python train.py --n_layer=11 --d_model=128 --n_experts=64 --experts_per_token=2 --d_expert=128 --d_shared_expert=0 --activation="swiglu" --moe_layers=[0, 1, 2, 3, 4, 5, 6, 7, 8, 9, 10] --router_score="softmax" --normalize_top_k=false --routed_scale=14.0 --balance_loss=0.00491 --balance_bias=false --init_std_router=0.0313 --lr_router=0.00218 --n_head=4 --n_kv_head=1 --head_dim=32 --vocab_size=4096 --norm="rmsnorm" --norm_place="pre" --norm_eps=1e-06 --positions="rope" --rope_base=10000.0 --rope_fraction=1.0 --qk_norm=true --attn_scale=0.177 --tie_embeddings=false --parallel_block=false --init="uniform" --init_std_qkv=0.0453 --init_std_o=0.0 --init_std_up=0.0453 --init_std_down=0.0 --optimizer="soap_variant" --lr=0.00716 --beta1=0.95 --beta2=0.99 --weight_decay=0.014 --lr_head=0.00941 --warmup_steps=55 --schedule="wsd" --decay_fraction=0.788 --decay_shape="linear" --final_lr_fraction=0.1 --batch_tokens=65536 --seq_len=256 --doc_mask=true --train_tokens=563700000 --steps=8602 --dataset="wikipedia_en"
Below are experts of layer 2 (counted from 0) of a mixture-of-experts language model. Rows are named router (the router's row for the expert), down (a neuron's output weights, with its number) and show model dimensions 0-127. Each number is 500 + 40 x the weight over its row's rms, rounded and kept within 0 to 999. Numbers have three digits each.
Before each expert's rows: "comes before" lists some tokens at least twice as common just after its tokens as in all text. This comes from a sample of Wikipedia text that the model never trained on. Tokens count by the router's weight.

# expert 60
comes before: " |", "-", " 0", " ", "6", "8"
router:538530406456521514545534480435497507527514509474541495458508484500424478551515488451518497520524458520512481517457445438416494481520425479459534511518551453469414455532463472550461580493474495453524522426524449579488479536532514506493533506579438489575569488517476539487531540554461414546501431480542464494524453549513502445494546449501504568540513500518510525399491526471541539525506
down5:507489528496503550483526484569480495502508502494528468475443521400484504517509605403493518490478484509552405494480490482549407449452531548460505572524552489470464496510459455590492563561524484464556480503552509504542552540511463524551535456515554514484477501519478490550384530560544512513484465546475530503498505516500455532532510496505494544376446438543494510451471495519525518492456
down6:515531527529506462482434438521483531516473380527496553430511465533555530441480512517481491488459504518564521528442446591491514536463447525488512523461557560529456459536451402542511461513565472473516484466419515480496557455526480528505461499509466535478481533535487511513510494546367488570475479493492517476500551534540534520542482505444504530528482425492508444487483535540414457453552
down7:528499452485526550444440491491522534502505496506467499490481491535576454527498489480457522567470452503450467493562586495464515508503551499528595480457514438513504456523545468627580463553501517559461500489522507546458524489521558553527600497550529505520484492585500526507416533507416499483486555480477488451508499494490488495530597476461507579438448482536487459485481426466482483527489

# expert 21
comes before: "|", "-", "\n", "The", "==", "==="
router:489463511542426486512529490440440521445569448550499539448441482542421474539552532482523524442505490498527527512497453555548542518498429513529486511480498469557444517489585502499499476582497544505529509637533456530508501509465525520512494505493454476512479446452454568536546533506393544516536539473488505488435432541522507559484407474511503555496532458556531453522515482492521465460500
down5:531490452503518510492587480497473492488496471526466439480532487504481513507539487553424412523490573460547468567453533493472480557509522445481514496519522502541436432515532601564493559554497476535472491538560546535528581424541510502423568421505480463534541529497504526489516522544491477545497531528514453498545493551466485556460493555497512495452571517526541503473563492406470482526415
down6:501439534500521498427508532431498514463488488526500512529460551518493481491513512414487450476447472528450525497448571556556487523501514533480397551393562549434542461522495507616546509446535511478555535532459528521491412548472527481609487527484497436508537477462486484494511558525496464461536535417500498486550453516468503481521516499459507475488508542481497443425520484523574514492491
down7:575569449474446458532530486477599495524540517486486491536489492528541478430489500607458514506521511483491579504502517543465582467547514482548514568462476518475480537455445509435566477512512539474556457477454563497471537510480540476538484400542520578481461524520462520464506522442561506512547510570514503542429520445559552537504516527479481448522475458488526575469539480520482570509472

# expert 40
comes before: " of", ".", " in", " and", ",", ":"
router:549480523465545510477533487540459573518574427447481532535497514472518514491436412559509566446504547482410511447457520452522538510526521498462495535517518490541511575509558480529592472550490559506504488514447507505467448549488535534494512514504545501546481563567423419489497436489491515438514512568557481491530371482483488465541497513493514450536542517527500539570536523442495504492517
down0:501493463445528484528523596572428513495480445461499415471535531469555442503492472480549457468501483480583529560446496531492484504571447535553509476550571544460517492459504543454522451526554509504445451486555482507489439494471502481500533477476562491586467492510524458507463539434500517541551484552507518500470518562557541527510506512504560428586499534431532495512521522571437558468539
down1:508488453516559485492537489495526412501522560505511554478480561439480430498484508447511557518556426441573548499493476483518531508515513534462459478488554532474500516468503585479457478464500503521494547468466459568505504440477539480511429514543432439416526497469512421546484507580522435503633489516544522529464492494514488510491450536416518465477493449513498451549550539462524539553532
down2:533491440584543516526466552477477491527487492499534509473554497497483490427550471576567456499573512472571559474458485538474464589524443514512502495534520503500494468573523458481506536487505474505519486471512447467494464538432454582462502485495575512533522529479542413482465506513530546505608453457579553515520424473514468513491526443527545470452496470475428520502496534469427555544444

# expert 32
comes before: " |", " and", " of", "'", " in", " were"
router:516452507566473486439460523548537465542492516464484488552439527505532491535481527527504498457510439445451443578523487443572520386487492521427495536529538549537549535441494462477523545566514546515501486465496561526442552484540470518495529516456556473488477465536497437525511554492505475460568480428509531491416519497462509483558533493465489530449532528467435474559526426571548529445449
down0:469500537616529506510419495458513497508529464529516554499522473503561463516483467491547433501549502486493537504457546508511478582423415466470529545564492528490492465509494510490482444503548466512568589479486503454548481438452480469496440478553454434490552515496468458517544499517546514533429492493545512489387576490498497518438464500539499541498502513521512445570464520573566502475572
down1:457476498473488509509581508446540524525539486516459523604513553541521495552496454443503516536519556528540533466528532509521481458526521410504504486464526490504512505470506445478517540521470545583442419490532493526527390576566457546515531491573530461498519416530489439507548509541567507477500556485523495631498467524519527530538515501489459489517463502555438490524584516503444499470485
down2:530483509451489429523466540524579485519389502498525478548436498483523532503472444533480493491548499512481530478459472610497533490471469529498573472457486490500511490571449562413583516499496505471453435490477500521470506510474531583432470464511561464477520555426484533460512464510440440539537442499517487430598459507490483517479473504464505512456458516556539512466499525484582581503503

# expert 27
comes before: " |", "5", ";", "–19", "3", ":"
router:570481442482497527512480470420536509482495517520435500437540506479400522552472466430487493550540472548497480502437416454462537482566484487450451523520453447515551439500492475538532510478463537506561574478450435529478496524499520515492510471598439503492493424504447586547500484529430458490515449476535487453548548549556482486503531432515492511512534485523469557522432523504476525470436
down0:476506464505571558481508503486590486504489450574461481469453500459520473512474512509523517558502459485548473521593522512462500495571483471530585510482485498498484451553509509597491445491533468481611512490510488540480467508462570561529486479501503527491485545507478504473512518560459472515477447516461502499538486517554436415547536564491425480494564467471490542618541514415456550448471
down1:496448517551514514544471502467531476473452540472470494555456484535444490537499454464490496521492519525472492464588516484521536457549476497514503549511514545444478513465587445484553460488477522486488424515512521516532473499481511576600549474454446454407501509520518481518557581493563498533620464472538429496545473522483518518474429567535504460484491492513433565484510524559494580548432
down2:526570460598490482434546531516488479479465503433487384489480396423512508494512456506510522486508397495500454492505487555488470525473445534460515473471447522495515511462608517528426523506476464508487452545540456499559482452512504513534454507449542493484517534452450542436490521525517491482498490457426482522509461484451502500521460508541565492504623466470547482491444563484484519453515

# expert 44
comes before: " to", " in", " by", " a", " on", " as"
router:455463520537521500480549484545540399452509502558545499536479548511428541488426536565559546465483530451540510527478525469518468429501518478487450529484475429497552510486565481535470532530487514504448545477493503481555491534451573405506539517449525477446501488477535453502455449468525526520501511573531536444522430492500450449420510545508535514539421437520486578468452512557488427493509
down0:580537488452536523611489517554499463457509510534476478532458498425472501548428534507553479474513500527532528490529539569494510580453493544466472502503501431537572535546581445497475508517456505543522436514506490535569486595467549452448433506550530450459486472462480460483582504557499463416497538484524488523469560499499492547468486534535533536498493551444448486489481438495521562473508
down1:441529455477529454505510436503543549458479552536518454497544489509489430491494496471557471538504518500538508529554482474520454503524571505474580506482506535533464539396478483560458468468471518489470452491491497515513529495539530430477469470444560505478478477407510404590539490567480442519502492479476506460427537454496588491470543503427516479558533554472535565488433499498591474464470
down2:480512495463600451494522549463499463456525517510617445524429466469527529538455462551477496446482508474557430519496518516506444566466483513480501534516528538534512565539433541470504503501529450536522481495449477454474538501418517557547556504542508433496477527422486520537511537492417510515514417531580510552523517558533508513528497537514493490557489491479542466486516469571505536380508

# expert 45
comes before: " |", "th", "6", "8", "9", "7"
router:455481495459519504468515510487462523513550505482507502420562464437417456536511542493485456508477481547467487527494501497436510382534462556515440549526471518500441552530483490519515543558461536447493591555512475539480473513564553444517519492544507509434589464503529590502575501469500500528505446535528508562525532453483496562522516479463562462506556464567538461492441488566496533566476
down0:560490482473479483469588464473475534476493530470549469439520502465529469494463540527466450580443490491466541568509480500434482490556542521465507473520497541570517512507442505474437520464466527544488507477533451538530472489446639516498481545547523508559512527550420505519528473542521524519587502544507513504524530470416472510582476514529556513473539464501469495560460588550456550511424
down1:547485516516558551404449531488548573474551472488496529495510522485541510534470490551511568502577571482503453514473496450560475511491495543502441503452442502473513566502469516431474500546448433443477525539495482497526519438506472481418455512480464499477483516483465575450457483558510494420452486482552542538473504500487486568470411501478420457548491412499577542541543480538459459491515
down2:526513588464489434479527530500482514498486527503534537543509557545461462519523471496501492554457481502544503544473502527450525488479505585482482534477486500522534454559489565375465538586475532486553501497490442489570495555497590526445466424541431457445429505515456532485479467559535416520475547495519508475457473551486449535451480531487481431537414521543533550488515551521524490525531

# expert 54
comes before: " of", " and", " in", " to", " are", " were"
router:525468554474477473475489529572509410518443543500480468555529459436529467513521472532455435539526546444487519489499570438564456453495464465523551439489527485488532543507510428529499514559505528507526425477546498549482532459504460443509460493482564549486468491428403456550453442486491481481480477559553479499433490497530530479553502584473433553451432503553488507568496510461487452523530
down0:560523423467499455451542532525533547527545494486442446490484528471550486532462445495526496498449471494457508478486544557543441434531456528436519472467455548507508533432550474465550520493566482493494468515477513471430485501530531545464522540523529560504507497437516568523461468510455536543471511565427524532511556581592467429472514449535459541479472604487503456548454455552476449484506
down1:460430518522565480459500562485482538528545496479548525506433484520480468511495438510421472461486490481517483380529493552469435546480558510556534512502470492513529481473435534525515419498482531440465443524422526441470500531524483518516502475399500516459466446532512459550550520405493499452521526459465518508446478433465527450501540511540491458539499539501512434432564532487522517436568
down2:437509579523520475507586537483537526538482530505528425520488492498456525598567535508431564513519493451470504485543544503448480352496490509484522519460550509445473536521473526458525521563452501471493514475565452558483476538542453529445536507466452514502522549558511535528460432447534508533473531492461506573524507464457502503482561460489557558482446424498497485462489474562472517550484

# expert 52
comes before: " |", " of", " States", ":", " hold", "ress"
router:528552403434474550532518482441501512521544501451538492444516478489456475561456498481464540507506428532518508536451488418437508501494439466474488536468579475461454485524452447534455572470459515451578528495521459569510456524494479545525537483577431464538492461520499518510551529556455437524487443479526452482495472555483490455469530429507492572558501492543454555412468520478528526519483
down0:417560498461465531439492441492472499533456611462463550494527493537479573453523451479481468468455544493474529512524508411475543546471531502491497506558523486487454423483505458599506510485478504506463603457480558480489512511520580534495437452472498471395529511488452508504503456516516530427488515487537444457444488499502538598541464524479531432528511467471459501513471506509527490458441
down1:498490541582521452507525452549510599496490539517543499490530422540507500429498471506529502428470508468511498501495523501459403487499534513519532548458509440479508470535560537544458471524510504570478528559515538489534549466468502414531485550531511535494542527541461543503475440454504540523526513523509483525505415556444396466531526437483575512555497509574527481426445461530495479437574
down2:493512519506497493463491541522441476556476475476446526481450509430484498508536471424553491531548489514446467519503463438513509428498538503542449473484454530549482360511495479482485520541474454534556466477485432488489431473489397487466395522482537509495435488476531529489451506530439451533362511558499554513486522463508502479554520477491568501432493458491524506474462496479533523470563

# expert 43
comes before: " |", "s", ":", " 0", "ing", " 1"
router:554548415544496558506518518442500513506547534458510554535567481520452526521500446449509532557514443550543479544547461414532511478493500491523483452484416477560539511515479504526480498490464533462490532502574534528531472517571520512495524546505523485387525542478515594503585559456396506455539481481526572482495510477539525487436523476499540504553452455476554530537538487459505557459480
down0:431507602445510507514418499508493498577413487511489534470510465491507434527464488461459471466507504490527442453446522452560442498490482425517481531565510521464573436548462509571473504475545491498506482561515476498452574523494508494545481537522478509528545466506508556498567491568519582483460485478454482454549429483409532514537553517543495491517468531481546491581491521451572553516477
down1:551512520542524522477572530491526454521435420462506513458482519467502523484469594510523507503546433444469535498532421569504519464554563497532545463558502574487493554497521549499515490568469554452527574560501464461500571543465488580430528495492439415486499519499471543470450463476510506488509470502427448447507542477524447518506461507508522453429513519540456415534530478489487561512474
down2:517485471461488483486514542457562583446519395505535510506501471508475475519528510566446486492456425479449534502472531509517449459426507551559479619470540440466483464461529481413590510494519452500450547518483542483479434420501520557536510499508479528594541533483455477483534505483560475503545505445462509486447488474443484521435499443430526537537526507539557492499534527455488489512507

# expert 1
comes before: " ", "\n", " The", " was", " %", " Votes"
router:541543406463523513541536480438504512526511503480533490465506483506424476550510493461518497519525464520515480523460447435413500484528425473458535518523539449474419451525463470551466583481469495452517523424522451583485477537534512499489535510573439489583561487510474533485529538561459430553499430473548459502520457547496514435500556453498511564535513496519515524398495528474541543521511
down0:536484474536541534427578509556531433436491441479516503500466457495541500540533498510470503563510506473483509524516543425567562489524516474474552477531536510506510450490488444531565494494505475484456503476522590532582509555507446506463449502521609443541462545529473462465583520530481503422549467544541555473512542491512470563506414509583440534464513462437507492482485482496553519529548
down1:482541502460446470506504498513457427496523505590537505561495620552492480495460526442491558528469504460436507458526438527565517589532471463440508537471484446462526554579485490498420506508462522437543458497484540512481492456520481505521544536508527417468383501487538528530480494393479460535483455505508506536532530548531499608504490520524471495492510512534502521528522561526544504491469
down2:455531442443460380575474584530551487472443535521463514498457429484556489508416483517451529532516551516487520536503444534522536558531468487510564465515488466506498547566531483512519514441445546533587490544456526447512522426472574472530504501432530540482490458502530505556477521527451502492549495502518448580428451485517516507456468477488493521528516486457533510417476480479476533529567

# expert 22
comes before: " |", " by", " to", "ers", " as", "ult"
router:426483478563575490521544459473516417507437501468517515455469393557536518486559496481432546546490498540513476455508579485499459457516446546516536576466477500532497417425479492544543505542456482490465512470515559434542463543501463459473533505530556457495533441467438569541453519465466489502408489498523467484500496555578548478453512523488562537537534464502469482531496469487537532534503
down0:457493389484465555539456452507475474543505528459436492511518470495510544483419605494595422560491500506438488548470498562469462487560494463557551495485569390490564468473512569533572505509509480533501408517496522478483476500450526484485542436480511567480552536543510535497481536567421532465496519461502484521478467483536470545494527493497491551505515512506534431484483464472494487530506
down1:475477504495505442456523544513539362545503517457535481548502489481507467575562508529442562456479510472504463530577466463462468475489462478545492414493537468465453487463475515501558500531505538453586429510498527519501488534476491490519496449437494501485483614538492465484561505448519550529484503520541491533509513469561509522480500448457528520513423493526417540557582514507465549476410
down2:486443481542498456492531531507472487488482578508521531451455507505480493494482475464550486487478528548472481424490503505415520454484490433468454494521528469520481471487446561606456507551537523509535479530605520511534517490537490491483512543472492498495533508469486444501591526524435422447508483465480527513609382491569461461504539529474455487517554401536488479492409474509466485547468

# expert 28
comes before: "ed", "ing", " to", " of", " in", "."
router:430427538543481510513477503558487511583478467535468508557517488577532525444533531572535517492561531480487444483447537517531481493553589419508484521501508444576470496492546478464432462500498530559498513527501431500461492511507466484508476476492477436480463517433464469414517487473548508438469581589506507498486539452537526554536492502578474481511459563531501557552451461497486515427454
down0:484456514446495531498443465431445443442511501494432504419551489500590465516526442499492516457477519514506536531426480556538531540497465522438444529458495554556557487579535590497551456519551447489441443540492480483480543526515540456518469519435485448513521519531458509483493481557507450498507529462539529427530502485452417504526407562574535490568500528489537464501527460509510502505474
down1:502538511534504472491440523477540527502496498515524488483463540541563418510497521480493455537513546565449425491562513488446498494491404552565469481548502531549489468526482531479556485513497514500525493451457542538500500455475455421547514468429502474408550463558416563477477521477478527446481457465480488510421527534465592511459519479586519511446508447535406469555506502528548524459545
down2:465481517506478561548488463549523491466439557526491514461513534459508486534517509506469463531501529517497457497501503524429504534417528510497494524501514557525515522533455524545592568490504511589504480498531413543466441493547468483505496492495529551428540576501574474487479489498432512488491520534543539436601486559551498571435558539516498504534530441536529434583523474620494498490539

# expert 9
comes before: " a", " been", " the", " an", " also", " not"
router:432470476553525483543500514516454427428469475528540489534420479472417467461522417466473565446497484472550505540424452513482450479488528534553498504455449556505466473509508541477481549476452487458505529483527486495549469506472545460515427469469523609490473491491467493543541482444533480484541428551548481547547511500481504432492504547530522578558466436575463552440508516544512455539505
down0:513536437503485468552520513484487526454529507468487434526424524512470623487469519446489526464460474461508538455496475501495526449507546537413510446465506539546446530543513542495554494445507562502438513540556486505478536513510515493493464461552532524500424527483530483552456532478508497504506435507507511485461444428532500454422558486493427420442495424493391530547447550436485530513469
down1:517473525446517496479532532426471475534527470452500551460521456472518439494518503490539507515497433456488464523584519530476567477430501586548480466504519506430452452554470555499564454517502505483457425479516546467498480520444588489511496469476463472463573499473497440535510437423508511476451526522482574426448476547502493506554554426574523461520529480452544478586473556495480497453480
down2:532477517557554476511526539537526483466463440548532538509553475459474490552444505484488483470577521463519518592454439466532505485483454479505507513537518525538481461525471510522473550430502498485547485462484514525516567561542535562441528591489495446561433516578561457571492486524560502485465480494470501486474486516530431510454443568547508561407465553510599477515492517457471434533501

# expert 4
comes before: " the", " a", " his", " an", " its", " their"
router:446498510479452517482452530507471519412519440482499505446500539513505504468478447464524484516499495483499528501511468470448541526549490471535473520462519529511501487538514570466521517462445533564536526513539514457507544470472500464582511529532509497510605476549574500492513454429465557468470436532483554515515444541463540499496434520567448544503426439513452471477534445475527367547383
down0:492514546496509461539487514510498566477570489472486505506507554506445466590509505497438530475515482534474539466538439545543480480479491510526487522480523517496473519455535492432544439511479463521494509477380529443462482483507423503509503522526526552477511521533357514585473531450474494460466549417467496479502545488539551525566501537446428522504470527386505552467476498544475581543518
down1:537458442489521569553549461537505509511462495629422543536501549477491554540572491485465454515516540462506491560453523490489576508564471515512501558537558446583501409571458489518500556478560503473561483525522502490486515544418547462470535608542498518490461481526500513446544468473539528513524441514529450474513480471487461521482487477551461478511486514460423530524496472496515499447540
down2:447510521500510457516511556470509495555543505502501493505483459548384528509534584491506469430490558481524476559583538498463387471477460489502446513527495521462474535474482466470406508583491489536472482571467527548497514490521519592529463499510473519477497462554456517489468507514442478509444450459551454464564576442448453488540501494514489515531466475554511598463525464497442563506492

# expert 10
comes before: " of", " and", " in", " to", "s,", "s."
router:509511540470476511497522497522546524542524376454497493538493474549540528539499575483491514556463422559439541539514563557516469508465567469560529506503551474498524492536472510472511514524443462533472553525466541422569430455516433474526461517468517460523478554430392454459475458526532505507563492471515505520445548461580509407525476450550521510475516489519489522432533515513469482487530
down5:480545546468493530568512512547471459507507486507394530535526492469414484491472458521420456510518502459479496484470483432576434502497504408458589446412457532553503456548482509471474473521512534483465505494480484444574486481489525479543442513507537520535477511547613537483543450438521555501469506518446468501516551553515465459460492457506536472560536462530512477525455499525425539517562
down6:472541500498478512479499415496501550558510534538502569469512466552469513465471517526491505437492520460482518513456493473491421448389497432493523451475485493522495509468461474556541509527484419486459530460492491446480468624476504411496511515543551426457508511533517533544431558479474472468508551515571515480489498444516408527475514493559445523509501478488516505480548484421482560571581
down7:488598538520452487479509562507467495590532545482469547495564519578499532466522527493553477510499558556496449493535557450521464535514516541488539463532516462460532557498540540475457478566499516474462551482497480532481500513490431504554502494528522402554504532492509474511548492543494453463507478489451513472519512538460409463566552479527524380434510498430440482551530534489600519544497

# expert 16
comes before: "s", "ing", ",", " of", ":", "er"
router:452460534518548487543417516416451497526547490491507514500553509573458464513473491475447453444501443451489509461516504463483536515534494461525477567478521451560471436546466481514437498446462416488517565541489485545556448499530550493511451547435501532541489543462555518502515573503508490425538541505482470483509498481501550460546502498412487534460461531509514559394497418511523429436490
down0:479560486459486463427543501487456515425511525507522511542517574426461530450500425485492489505458497512450467556431506512502514449557505447503485543468514514564424517514524545505484565435577547465459547523506477472487510468435496570501556578542453428491544599484519491533469463520468529570534578527524492423506496475518474492462477432442469538460539543507529513530486453451508497546504
down1:491550537494407487462523526468410566519521512494516470543484436507523502482539525475447544451509534518517541522479445505546503486525521471599461459453576521473508537488499466470451430556521541563465467510457449487411516515490459544500515533473528583453507476558500482575443443509469414506515539503456517572462486501521557536467455504512522537433510473547478523557572492537443484546454
down2:538459571481459493521435536441515568537489454413531486537452500445525462462486489481502462455515527524499516493450429543573470451516550408503495534490504495540507418515461521481413503500547470471521500457453512448482557549508482459560533504513489481539498556542515437536454538561474518479584464462485557518498462497464478511490502584483532430461540533543511406478529538471491562540450

# expert 58
comes before: "\n", " The", " He", " In", " It", " This"
router:537490497471437468539527480441511414474568459526522543536463479469504506501549547524475438461485542483475576479529458529498446519493521443557485488496497536438542474478465451477470483486439510463560447533459452460536550498495470521650525500448523490512571509472535467548530492384454511523470580512480495539564447501542481467532505483482546526525503461521522483539527546493502392479481
down5:492511465501466540489491529560518512499540470516533565552463472591537530405441549502537428579535489545506515509509503479494493540508490440462500503511482462579473535540503474517528473507420462517413435488529481446568454461476515545558435513493463539470530571507484518476510445570459538484494524535523588449413550550498550468488535484484458496546539440556527502538547446540474465516498
down6:521481500477534540463457531566486499454435499495446496442469481502460424563432497474457487423460475476462533490526609453471528487530611507527506530494517513475493472599558435500533514434542456508514420511530526436439464496538477447461492539439425537499452566518493529493441518507506551479459497469451495544483431487428513521493461497526527520501438519519484535486458471511572502497469
down7:546477419519525477460469406455413503512591490523467456516460446539515470480534459511487506528483530506510528490552515561486502417477521524486451530460531543546508517505461480552481567500521513534500531497540477571498488533560479489447454547479498503477476470478498490488567392558442589512464476507573479468551438534530490500603535461490494436519467533515416444506419482503506521506520

# expert 47
comes before: " the", " a", "s", "in", " his", " their"
router:470515495505469462554480474412548528395554456434430464530511505534564441508520459491560468533556506491469560501447460552431456516533461465477459529554517530476434495506562527525492523468523548464549513481529453517559450509528515478488487480519585491539515441483424542480471507498509495496471488445510485486574526506473561435484520534479497418499507478618479538419510539470499451522495
down0:535473557507457526541428524555474444493444424445556469453518490513491475508574482485538495505393501482564477516553488534484546493527489508484486508541454455545469492470487488528492509487461473515587443530536511558500487507452412504535523467528509482439458473468518532542408465491482454499415523464493457532570528467559543474405463490510464539504510526540582488542536485430453528442452
down1:417519512569463573480536487504526487486445470496518481529480523457437492518497502508547513544468484443498578546501519488525466481550475519513488449470598405541587487545473515557535529479522512509512505493464463548532581505514481444533482464431486577439466505535534460557531455529571505556480532537500475476555460424424461573541520526504485478480520463448496474430549485551430501514518
down2:447488509484456525465439492489509547531463557465491492482439532515577522517467499512481430485499489459463559599525501522429496494538537494397469489481496576462537418516538542454456487450425439435502585459516567452485473475501493472528546476534519500553484439518438515504517503477501572466533524559480542498461470499525479551442495471539478542446543547534512532489435470543550513555561

# expert 14
comes before: " |", "′", "9", "7", "6", "%"
router:504492443432552508494484455455580370519425539492511513467507538571438463529507513551503438476528479494518477540486420451512508485495545552510462534490544544472495485523483512482517527483459476485574489579471494525421529506559518487530512437575444451543571526458445531575466454483508517547474469473484520496428489522521506541515519497486514555522533416492528543475507513537434460583511
down0:561494490475436446515504463536501543480518501546510551569419532526485530484523519541525433470438457508498527493461507545476439469493599501441532502506506518517527459520422456494470482445460547501438447516462455510445542550497518483473518523540605488510526530441475491554585451442547414511466483526541601472518547501519499497579513523531475529462491548485416480475509434460501500512466
down1:427485499473513521501524478484564506466418455443505494493505575406487514529510433486535520503513450489465442500469496483484518544500575529460476494459488457505618483529566548486444542497451475625526510490474440497435503463496514513495491525441517487487477505496523596484517480492546508525456533504530552402554585475484490492531520473518457481554511525507454558538464530493570479461424
down2:555523563463443429515536564478473539520473551452573557517493509451543491416410476451467514492507526486491490481469467514552516461549459506571514494490511565547475568512473472478468527531435521518529533496485569496528514490548546436473457477502629499471474562526487524476477467528524531566472493531466431457476441529488542485443494594558487477507552524540477489516552525492476571521474